python train.py --n_layer=16 --d_model=384 --n_experts=80 --experts_per_token=8 --d_expert=32 --d_shared_expert=0 --activation="swiglu" --moe_layers=[0, 1, 2, 3, 4, 5, 6, 7, 8, 9, 10, 11, 12, 13, 14, 15] --router_score="sigmoid" --normalize_top_k=true --routed_scale=1.0 --balance_loss=0.00512 --balance_bias=false --init_std_router=0.00773 --lr_router=0.00124 --n_head=12 --n_kv_head=12 --head_dim=32 --vocab_size=36141 --norm="rmsnorm" --norm_place="pre" --norm_eps=1e-05 --positions="rope" --rope_base=10000.0 --rope_fraction=1.0 --qk_norm=false --attn_scale=0.177 --tie_embeddings=false --parallel_block=false --init="normal" --init_std_qkv=0.0286 --init_std_o=0.0355 --init_std_up=0.0409 --init_std_down=0.0409 --optimizer="muon_hyperball" --lr=0.00603 --beta1=0.95 --weight_decay=0.0 --lr_head=0.00549 --grad_clip=0.5 --warmup_steps=200 --schedule="wsd" --decay_fraction=1.0 --decay_shape="linear" --final_lr_fraction=0.0 --batch_tokens=[32768, 65536] --seq_len=1024 --doc_mask=true --train_tokens=431900000 --steps=9510 --dataset="wikipedia_en"
Below are experts of layer 8 (counted from 0) of a mixture-of-experts language model. Rows are named router (the router's row for the expert), down (a neuron's output weights, with its number) and show model dimensions 0-95. Each number is 500 + 50 x the weight over its row's rms, rounded and kept within 0 to 999. Numbers have three digits each.
Before each expert's rows: "raises" lists some tokens whose logits its average output raises strongly, later layers aside. This comes from a sample of Wikipedia text that the model never trained on.

# expert 25
raises: "Population", "|", "ales", " order"
router:453537563466490505462468531511481389461487492531493462556579527482460473473533449450519568359404459589481534460547502520518417411515496570544383506495450525446492468546466484486562524512450504554620421576431398523486533417486468484520422524492477469500473537495498482473520546541534457512
down0:541471452637615408565549525522556507449485445472451452504523476399481555529458457494508559499487455568502413499418495437589437508566531394460472589542526502593491470459458518563511517494485418526506529533525489543576425484471487462507444531469505451517420436438483445404517508459518399559
down1:487545423460476508544487568492488563464535522464595542456494575402520467484581600462536482542497484514457505447584506528438506490512524548560487543411424448500405500469592467446475469532516538507496616504379527504410469510542498472458435497511352409419482533465467405545494450429500460489
down2:668485356493454525551452569444481391538433432431484476496550586503425492462498493479527489497530515492526474476447470482537481471542434448552498504445462547514401455559457527478574476525396496481469551535483534488565521467563496485527545592599550416600524463548418477515431534542595520479
down3:427500491553506539516567508438598512454506547551459494509506550452437472463469459485441533456465546504508552393470543483509548549418443447500419499438488586624458469562491431531539453451465421533494487496398499557498506538521546433551509500528509502478413526451556529459445462478523499482
down4:464534473500514573457479483457453475532496503494435485428419485497529477454544530539414484543524533574569446511645477472502436540531473453504558440541533483523503504530524494522491516568509552435471527519470475590472376578554598511579414486578474484394433484486486567601556551485540580542
down5:463458513644560511477458470419578505538492546534472560577497549499466491569513472495505546453563492523519601533451554470474536522599549541526439463440567524459556490510526431527534439427501442518491439526474499569537499443533455577458536455491495588559483481493514477509472492460484574519
down6:547496378464498508525521458452493459553538526427533551502472484439472404512501529470438494427478610523546475496485559550556460460487475551531559470439517486515479463488493534468551542559530525423480576568417566498516427409481558536606446529484494454606496498542477483471540502525535594523
down7:479521515484504545567535513519565426590505504385492480563410558508447544509500482463554443401422460536551555478476487513485522503413454417463489519498540468430537508503463509456471547480490478419443466482557491607499416286412495380575533455440487527511456464540492574558449505384482420542
down8:526451488464430491499504491499438539431500445432455548522429541516419509477563464529537453582458461408525515502498498602496528523509521557544537507491523463517438512523601547452612471542412556486520512525447464519566578489439476516460517493476568422553552508461516482455445525485492429576
down9:455533505453520498543477481538533523509481594437429493535626626502454482388563484477558466488442571526529430460445537530472520481665540496495503485553516544419553450367591489496477502535446466500592584520568484530607550541534491517537413468480495488489513562498526523468487483502548566542
down10:456515521510474395472492463393532526539525496466555402557475483423525536510521551520432483636488526520463567576576476524513595626494524548540508577522456436366471499521437416444506515489433549469531466409519439547396510444533487435550535552422496520424483501469479497358523533424537525413
down11:496544553459494501535435467529452535437452546460374505571420557532508539491498560482513528557585597499515465521578507499494477447594524622536418504535500525438502589376419454625490468456480494506486534458522493566505525443579488527510448485415535497570524555429522614495543461502537443533
down12:507485470492420452442479502495553485454480461502480467528502474522415427512375422436525474453464478500406523429588461466499480516489542586557453559429448522452528415586532502533562427593561524519411473512502540498509444606519507405541460552640520544501500498473532528429562411621554534549
down13:449575402480485471533480480513544493524526484517498507453540433514500465541560502497538570558465538547554590490489488507537546428563488450446558564462530472532533510549428551470515605476524512547454492583527499599399537514487501446544536531464462509484434386415520522507472475552429413544
down14:616522524465476524428566591445426427600440460543444475485494475444555518516440527493469491570558357616664477562503575536499506408464457500488469496494508516516491451450467411448486515516427488415583438435441461488534439395511569365403431518545454509568414481565535469545492554470563595418
down15:440515569474422496475492437634593417517489428462538537518450442507484538462385485424536457427523481456397440534576522405507418466512506531514502505501515527453500531525473447606556528446484532530448478531513515440472528545526485532449595508432411483529460482506475446516428548442470548474
down16:458526441409476498482608599448478493470550522443573510594502520546445515529542553572492613572585552409451490436543467473449583503524533481575499524463467478449600560441459462507468472569455490504480479492501451515450516552610461526555487509473523479464475543594508422488524578538541509439
down17:504565513499500601485491545483510523516467435497439571428533480493627548533471525408529470419547491431427441603549526454497468441421462453543533504467472611555445533589490484536416512477437525474526484455494522621484495446497547519511542352538510504409511516535523498466501482486533527570
down18:497530483493561485451591495515438535575390544485509561478493437491534481511447493435438524611486544569475495492417382443497446499495543433519557606445498630496453412600484476493462544431490518553524424456447562462492380483470495567505475494513414540568442544502600520525487457528425538495
down19:512477510529512509519488504463467460475558519511559520512447509496556523447415479562539517525508477444426475506678546520521435472470477512440436477492510520551504536509447448446554529526490483474457369469531494463519419420472495481508537471527578488516448445535625509534470445534520425476
down20:589515506668518404442511474563505441467510568477574520549562498525490422503475586438511470490440552508529406572542524465489437442473480474447508491549418596488478480468531521609494557558469497506519544537481470569469433483426529508427560502442517479530495479366501470517503443503571543492
down21:545540579534535495455524445474432459495563533566604436498432544435528538528449532529552505443548492590479503542619495417510507505509506476412440416531469559504421506377507520470517547489497569619474563577465500505475605424536536461452424548578484518535452474446452527535572549518510492592
down22:566519438522506450494561542466538540535470504515401552492509468518567433554436605500459541490519550551608496685470522546578515453539487432575465594493460582453428436520506605475529544452531464426446498431494556464467514514487511455479510574493415485545475544509510474476496530520467470538
down23:511498519461514442543526563528541469592487443541524525472488394521536416586478476483510484497551422434450491594407459394464494487532453503494401514508469475468512486522453501536448468409522540464536401477515593571586472488523533425403490524532509468458556525424446501490462426542527484429
down24:613427558513438529426506515313502554524498492492388420423473563558518428461459547481540506430556481470549517449456545566471572457425516446504449486489500432417518509566548570376570598541495438541400495512597417450584478502538561553512517483464451578502475493464501568509427553479518501515
down25:424469515526483520485584485463560499507482435466461490500555480624497592471515473498458468506500505527438503495473528494513433496462463455558540383465524576495439477458530432507552465485572512479514529460500373536360550495595499522589482455611528571586436552645505544454539529511427588447
down26:541491461577558492566498430610477517478550489505408488562588435467540475573517439545579476521515548611575498544511491544448419461552418502477500472547454504501533549513517557444507488488490512419557498448518457457586528539528580453538462558464565488450506470470537445524499440521511531581
down27:503488570497426485516455543517492457485496521511619450532539578356592544516469445506539445428619538414448521542430450560519588471550500502548419525492502495482479524466561496564555532513433587505520536574491455471461460456537394526508522424505454441456613373482540511516556428521448539485
down28:484451536489469490451573496614504502566619492434528475562412466512505460456549398460496564603471582592431476590436555457471454529487504540489542575484546551473577473522570547475581535508504466532479487539550557480546567572524505586488491575544457470535488466552462560487347436559464494451
down29:561452546543502539474507584546489504568543439357533413506446567537493501448565439512501463531493430519492547513538525629496571585490477462461536494459499541473492467454479449499517499515485477520518528485478528535475419459432568459531485492445502475626512529489475496500510588465489506406
down30:459565520554487523488506406531427508470552626506622500548531415502566507537455458585551466527506438483608417516550498532516521456483509500485484540558453541451516387492550528482461520473523505442575524548480515472596541514490553501368477468600496424521397524499516416473501559524555551546
down31:477536544470470547564473451394471472568422466529463435493485510514589444456524443459477532524503509403545524522595469547511475463535441489503546530504506464556606562516510470539534562511530424519550546439629491447435561461567558511480456495538447507514541463527585603494411486542485473459